Below are experts of layer 7 (counted from 0) of a mixture-of-experts language model. Rows are named router (the router's row for the expert), gate (a neuron's input weights, with its number), up (a neuron's input weights, with its number), down (a neuron's output weights, with its number) and show model dimensions 288-383. Each number is 500 + 50 x the weight over its row's rms, rounded and kept within 0 to 999. Numbers have three digits each.
Before each expert's rows: "mostly gets" lists some tokens that are sent to it at least half of the time. This comes from a sample of Wikipedia text that the model never trained on.

# expert 16
mostly gets: " January", " December", " November", " September", " July", " February"
router:553435495502429475499566449523522516507503512524496554480486481528559471493512460540451450527447472499473614516544570547493633480374535497544527534412569389441407550392468367454482551524554460450446408527469553458522474524516494491423553479585525494533518576484465509527478478490491503498
gate0:484428550500480496523462508377475503563529470596543545455477446473487474519556461492457453471478540581504463517479415465492481396533497567455495372562594473409439524432425530656539512487529419471566571462494455555584500427562571496546592472471500487508508478564455522537574493452372466465
up0:475449598535496501495479528376540532567510501597537535434457466498499434579537445522467515427464557550492500398414452498547496476641498486478449416478636448457397512414446535553552528609464432493546579503480442468489537492526556536554522466511564432541523546546503508492488445420398498564
down0:432554567527561375501424578477431526488444488562503433383535561548506517477497533509457455441495410501485478503484505495450511460450555507523473462534387577553424560516456464499394515463480462517526544493516509474453606510462423639487509467556524558463485535504441486518474457474551446471

# expert 26
mostly gets: " him", " get", " refused", " find", " public", " attention"
router:508562400480399463546500561459549462588479505399580497521496526590459518432558495415487515492445487443478556515484484408466526490451561620510484481582623535581447527466499494499419540558513532569402440517537503574541522437464536462552489551524536509425450498569475575491540486429504458480
gate0:485503568491495554540562472467475507582594430542520496476458508584504459480429479508502478555466421531528551408499466502418538485537528496466467451593575503510497496462536537535612596467516523522462466553510423580547450604475493419488523549517562517453592498410509551505457506451510531538
up0:526584464534446578519529495457481587500514530606500504519546480508443532499442527516509469575440429470484547449476495502410467530613477543517565478597490525533534462544489453476578492456462470509458613599492463427556476553452542410448411570482542516480487543501534541539505544455501510544
down0:452492401416454471551561542541512539505404500451578632498477514502491548487553455530487509484442471456562451499457494484588514508416542591453541501496372492513455450497553478501523416564509523493510461474545505450435492428510395565496568454509504429548533442447460427512461491538535477539

# expert 21
mostly gets: " \"", " (", "–", "_{", "(", " '"
router:453523445571412546424524542544449428517560446465613439518478500513448568513530507533383464432549569502467507439409557542503592553483508429529480538486533465458432561430392413525422524492522539415495505552475475500502547492558503434504549519554500572464503447453434560499447470491562497524
gate0:540525484453367539362513516472561609462432502498499506411503504535489460497541606505466531496418473445464565475422526481452564513511674459467385484471509472454501499478523481521491434428583510536514472587534507459453471395460435491421475461440554548437458558537555555499395480481513460465
up0:513505478471457535477622520498591601460546493483521544480520511504586439533421418419542494476542477511475554542465597548405515482496550612532599582504510480462527387576497517488439526514553495596491440553532420598437501491420476402535506461497521399511482506453535533471483507488554549497
down0:494486544468479492470446467595490583484527492490549544565416494514426528501517530465490551442505546549545555522541537584610431479441456553539514338533529493582532444540424440540518584590509499577404450407424407491470511520510555513387457435450506479445511503450496478429442498517468471517

# expert 29
mostly gets: "|", " Synonyms", " Albums", " |", " Event", "On"
router:581454499509531496520502468574459433456524456387615518453537466486434545490608434460493506593502399425512498434486607500460489507522530537573470537536536525425467529455537388509520551482523400471549459520490541502523510562505544547573494497529498487424563530541495418491526384531592476547
gate0:524551511536513439496475455499412342388539547540492500525390516477531631532627486395461492554554499445527507443515513430620569456459519553553536436469485513483501510539464386552544584472418448468616505494582539520557511510487539520602558524528515504596461480562502498515471528510439461574
up0:606537525504499441531584408412517471463524521492551498536441468504446600589508505445435486497488469483600570387477564432572597480518612495605556442516529491529482535439456404467576584497406536550528472507543534445478478442476471497555533493593479435525525511629494460476499485612395484557
down0:493500537563478455497449528512474616560451535468417511532596447521421585531506393449542435477503425517431558442514536440458471527549493403455500465542517392460414483417453461542535486473510487523507562455555487615431482503435521464466616545562491530522444520495549448352554545495545518464

# expert 28
mostly gets: " British", " politician", " Chinese", " Russian", " Spanish", " Catholic"
router:442484444531395522503557553577593511377473488486525602447516527556494444511561492465424467597550513467549605495394494481500534496502537548526460520549615526564480507426488489539455541549472508520527455545469462453551498457394452518459473497494423524531484507540419570539429531537550523541
gate0:580473501597491545511638503501539470368528520558501474457468548573436514542478588551506549527590490520495542494599547503459596528497508476539619437411511471414441555479498456530449573513482487527441510506410520448452427484513550512470447480467547516610460492571542561473558527454523471484
up0:549438547539445503495513445525507535497504558599434501523457548506495562522486502510497524472481483538546488439548483464436550517448490584480595446449501508393426551371428518460438528515510495520501504399477434424502368499432585468456446532477433550490569499616561433469600509552463513524
down0:432578468502475594502516508585517527561450474541432429476436510469521496467469631530530403518491524520440543477449551506503524446416543446499593409505512476446505550524540469511648367512530393475494562500466443395513401562553536462502384419424571485463509508518600507479428474494439513506

# expert 7
mostly gets: " km", " ft", " kg", "00", "0", " UTC"
router:467510381474482443488463520470532456466513454473504484457580462469498501585475518542502520572472514461468518517493527531439557528487519489520542552391484454448506530442450403571522560517482515432512473529500486539507570488512480459517460512568468479511489458574523535542481495505484606465
gate0:463435439442476612447477572573508513533540476622544559510548567372449537467498482531542466575447511494453586578481484479475469493554500475499487481439553516441574528450406490516515442521484507518516429490560491578475493595571525538559548507479529441518421522518493484573538497405577479468
up0:470500486449490660437440522537488473480536509508591476445464480345492425550489559500513515627457438544566509562404506548556481474469546505572539459430459425446543456406489489520500392491420489516531456589507526551447499587501530512477610502528515470535502549519430432600454494493498504529
down0:508399423512551438454561443607506589558453392431482565554523488533413483517517502513477651412511502485479411456435528459467523448494537535453485498485477548503548554374463571497550537451633457456439557513505501410440551496544512481490535504497495452478533487484478589427530515473472465442

# expert 0
mostly gets: " China", " California", " 2007", " 2016", " London", " York"
router:517545457469403491521468515523496522382482500456525537528534451489440483635504568551486501597540369548502520478449535452484506539517505440523541490431566441502495443468499475525523488505484515497462446558432483474543480459425526432526507455600517502466527513502533580448373492532478591527
gate0:545523479496452560491547488534462516456496450533475518503543559486519426515401568530457526480502452495525560483465526495437480565464501558504466527540483528505465527511568505474491534604532512536490479515487480563491480478498642487502553564526517489488599482530591445544538558490539426429
up0:480517449508553647537455454565514527554509452573519625532524522573474502574524535477440465565501499554528429469508530422570512527464371477493446586588534561613449540522524446448463479615481528467477568572529451575489459441555603433493541607528550604567574438542578456398537608491505467525
down0:545549517435460476495477453488505513484521509592515367470431541434421541525459462505573472399477603501442567452444559557491454522519483462458493474418487574536549557448576480475529463433458492493447484414413615561486513484591549442504465407442552440486528444502457480475548451516452456558

# expert 17
mostly gets: "ah", " Kh", "ū", "q", " Kab", "ā"
router:522510563490376565472510604467523457510447478531539463488463447508469471484508484551512520621477566474543527486497482399517570548508458549554567536555461547471508547416594493511439482476479426498454482513483511470618625503512539454400522484487452528479527521488457448464505591499477541529
gate0:495428489569461551500498504507411392455528508407538458475472485553480460492528468422474496547512477449498517473554593430495552535427473475447492486434547542488485564532494520516504507498565505516533479374469528487485484490504466476480464512405432477481512486451504463503530496531575484462
up0:521420515505476612487486409491467492473567483497512416511483422477525467474418481568566465471514477404448512509461498525451551464476502466441496579460496528491531527448611570434476526452463459539479446575477454457464482465481418527507554486435508463514441476359453463451550487386465566404
down0:501421581490541444473572470452473519497503540473514465566490574506576513568460564531463558540518526461449477520422474503456522482490508413480506547448543488551470491466489458567459540514481572488519469501492542535509503455519408481484591487582469551484470530648428490505543397488518500499

# expert 20
mostly gets: " Coordinates", " Website", "|---|---|---|---|---|---|", " Succeeded", "|---|---|---|---|---|", " MPC"
router:586413442586457458554408568504589449568519501516531598503517463498448531519513497563500545529510459525458531498408422470365560472446462456544490480426593528545462467495495507549519566484443576538515543477477542476513552562514561532485581432530551488453524513545506515581521508513478549425
gate0:521506533511530461481506474487525543468495542460561503550574409465446423541501563566349570499488496559442417479491435474555532602541502430510459490435558487511456544517545525412443562475470404554549437522520431598522485512462463562527505486487537620468534533457568429485502498532550569488
up0:480531450500419512566521588487421509502399550466493515493505510434558439436431552503444446498487496506480478514474482428552523468515546406523529544537500495484611518529563570493540527402484494561592524541432513638504373485456580563519445535531491524472461529597433382525526443498521532485
down0:456398457524589492587558608512472533516553522500553460517513510529538430457481538435508495541592533527477461509481450462452526602561522541504443622568450536534638456509542538420589546549542491537389475507441512518454452423632510525514625513464527455459559544561509432510485528448499504569

# expert 27
mostly gets: " %", " Votes", " Candidate", " FW", " ±%", " Result"
router:559541423531512435483423517551530555462558511545536523512490416501474514441528454469522475573523480461503552477506528479398500536468506603669541540435505469497504503366493464603518590521485492432453510534467618449481446507507467476538495478489428534471503512525427508479522529450521511439
gate0:429453543486553547601474546486570418504558528528517579631453451504556445441560512457468480538554497537482539495545468465564474542522580491458421527491534485485457492525565453519495540539462488508502557511603556635493537467481492427460527486540562508500509477507493537573502456574437557525
up0:495612463475482457522541555513508587484495526531592492542503493508389548462516477458523559557454483457561476480399465500515517535424524475611591570491608489488515466414481464482454537579510550446392520441432530566477558583473593535527513451513482532502480409472451577541446413572621457488
down0:596506536565460592462423541553600356493432574586479439571506396448447413564477500533532460524586570478500489496430483404511478501497471479497430513527479546536525528522541538489570466571520552506481455590590518389436423499474505491490446453450429495498555558500529477522479481417460433464

# expert 9
mostly gets: " in", " during", "In", " In", " until", " on"
router:529496455590530479514468524468446556535463475506553572563474354530534517563543485570527459494529520482475640545387621484505641485519500437552525499449485495501518463487449456473479556496489556424477446619488489582532481575572505498494519488538450522489513523532503493570472532513507508523
gate0:505511510462424509487511381507538397470550525534466459555550423542398414536430495570486418468474511582532432538396549378514501525514559392448470438538503499554569460498449469427480465539526470548444467522414491489513440470460595524469591482583496433466465530520474541556596496509541586527
up0:573474588455429473454483441529565486516535504531432511445514491575417539465480477602466434441475548492493507517377553403539563483456562485514419469470457490520578543447493478504482430597503589423478444556401465519526423552500560543536566545468521474413504499447467531555446439521491449566
down0:520501535451492466507521481538471406555444542470488546468496508492438490456516471422515542562446482420397549494593452503519522471536467470500515604425426509491524478484602523490483473479468471417436557525510480531478496510482508512550489523409500540475443359559495501412594482582414411454

# expert 24
mostly gets: " Smith", " Jones", " Lemmon", "ner", " Brown", "ley"
router:471547518565446525501528523582516478474580473492518482525475514584448488596524551526445537517492505426480540454471534505525475517518593467547489573488509473533383424394555491543497471564502508495434507476549587514560485490468509449526547490541577499501473519510514507552472467467490546459
gate0:475470506558441471555562469512520488511478535447435568558492434408456511562434502503501503554579448553459510458404533488462584537529479559450436525521513532500438466437536491561585433468588432479445540567572535455482558542463511494510396538455519522483629455526481507503463498458501516488
up0:512443483528459481569531498473514527492456498539475514564502452491446574640555522443504597508555388491365519453436469459454577455516507586479475471494554511555466515451603468602639474479575537564467512534606521499502571460566503518423442552439537585559551515516483487552472466525461437424
down0:535536469508444465515535500446477385487518514567583438516383508475525501582470482579517545420567563536411497573399502536477470566456579543568478562534501515529426542494471492537631526561593564448582459450467502357518461499506505523483497489423489506490553538501569471493512479558586437448

# expert 1
mostly gets: " Award", " Awards", "See", " Nominated", " Prize", " Film"
router:573428479415519476504541522582610483533428486467494583481516545537449577555577434527531457478439477470472512452414481464458474602521495554514500553452532529581506515340572399484533556420435504495481442542534450553584575486558540514406486513526541540397402485545509499506476534492529532503
gate0:529614447473482546495598527511542545460418507475585484533476565481481550518474487503409500492519451472364507492428415437474509555492500465487520558531441441552506467480483409549530478503513403462487510409542482478604486462585494561467567442527597469499457482526627548538547518573549449488
up0:494474463540438452518521476443627499484499443514512471474501554429506517503451499540483505542515561487525550455460526500512530503471391505574497599440450487580546517528425523476491546498512436512525531594455396459545544611550561465488462490531439474444585519538527505531489503586540431514
down0:517577499495486552509494531522510522416438519435386529481424422464541421566483513440509504526531506463473483510445497435528494446488513504503465517506446491448615478494575551517541515486429533405497478420506515552446529486413511503449481457533506539534546480519491515449524453434534469482

# expert 8
mostly gets: "See", " social", " natural", " modern", " cultural", "History"
router:505432494532483518500502476481537525463537466463521529436486456518519502550547522513433463514431444450588521435487533475466595552507486575541484537435499420505463534482595553529426517503479501527511473554452530527526551515509462398518538426514516562447457601507505463497501576483553465459
gate0:487484452532537508530407520458501400476436503465544496502553573514515511480538443526473529427489571444443608482534512593493465487502493511537538522577454522509485481420361549531431418470464536557499561501500502485537462455558504547546437473451520537539531556406429510526436520464461536526
up0:446466475463573571555421509421446423457590496481474506518475530529492495551558469497494568431451538514561574461498483504564457517466481561544487440625490509466566502516362540493452493513596419568541525531426494455576477482458531508515483420503466537477540597473510399478489487425503476448
down0:495559521545548554551520475508625564521550493568509531465445511521501481555428494523528495569547485479424518547513454529440516508428521334502496452506578553487525510507517462611434540423622603502547529480537615648545581552501553545552502418477461580483584554511535535523627432459568616480

# expert 25
mostly gets: " William", " David", " Chris", " Robert", " Steve", " John"
router:485455433586465496545522524552554563468557442451568435475507468532537551537516451571487459597444446497488571469493531514543560515508470573532534513544458436575484520410528453515457516566507501363456480572416453556482527468467544419471451562563586512489529495648547562532500471491651543437
gate0:433526471537427412473453587501472383517468493517370408425516439484567429487497421524492542455456549433558519583490446511519580511482523479483405486464589469439496563401563466481484458573508467442460439506539528437559470557493437544517513453473545425536527482512476491466437572547517581526
up0:437531408494602514450496543432460380518499495582447438554555498516651478555437467489483434576538504513511506385559451522487518484488495429499410386579477465537570586437531440535486519551534533490439380501451509540497543445554519575524489404477566464492415486558489537550442478449593545568
down0:579562550502510595528535532443492483493464456572531501471479527532434592511547425447449502515483597515550509471526521512519578475511377499550512537540484566487517449588505545400500498605465487486441556452442536450481492555576484522542491487580517501506545521517489493457468499475516512481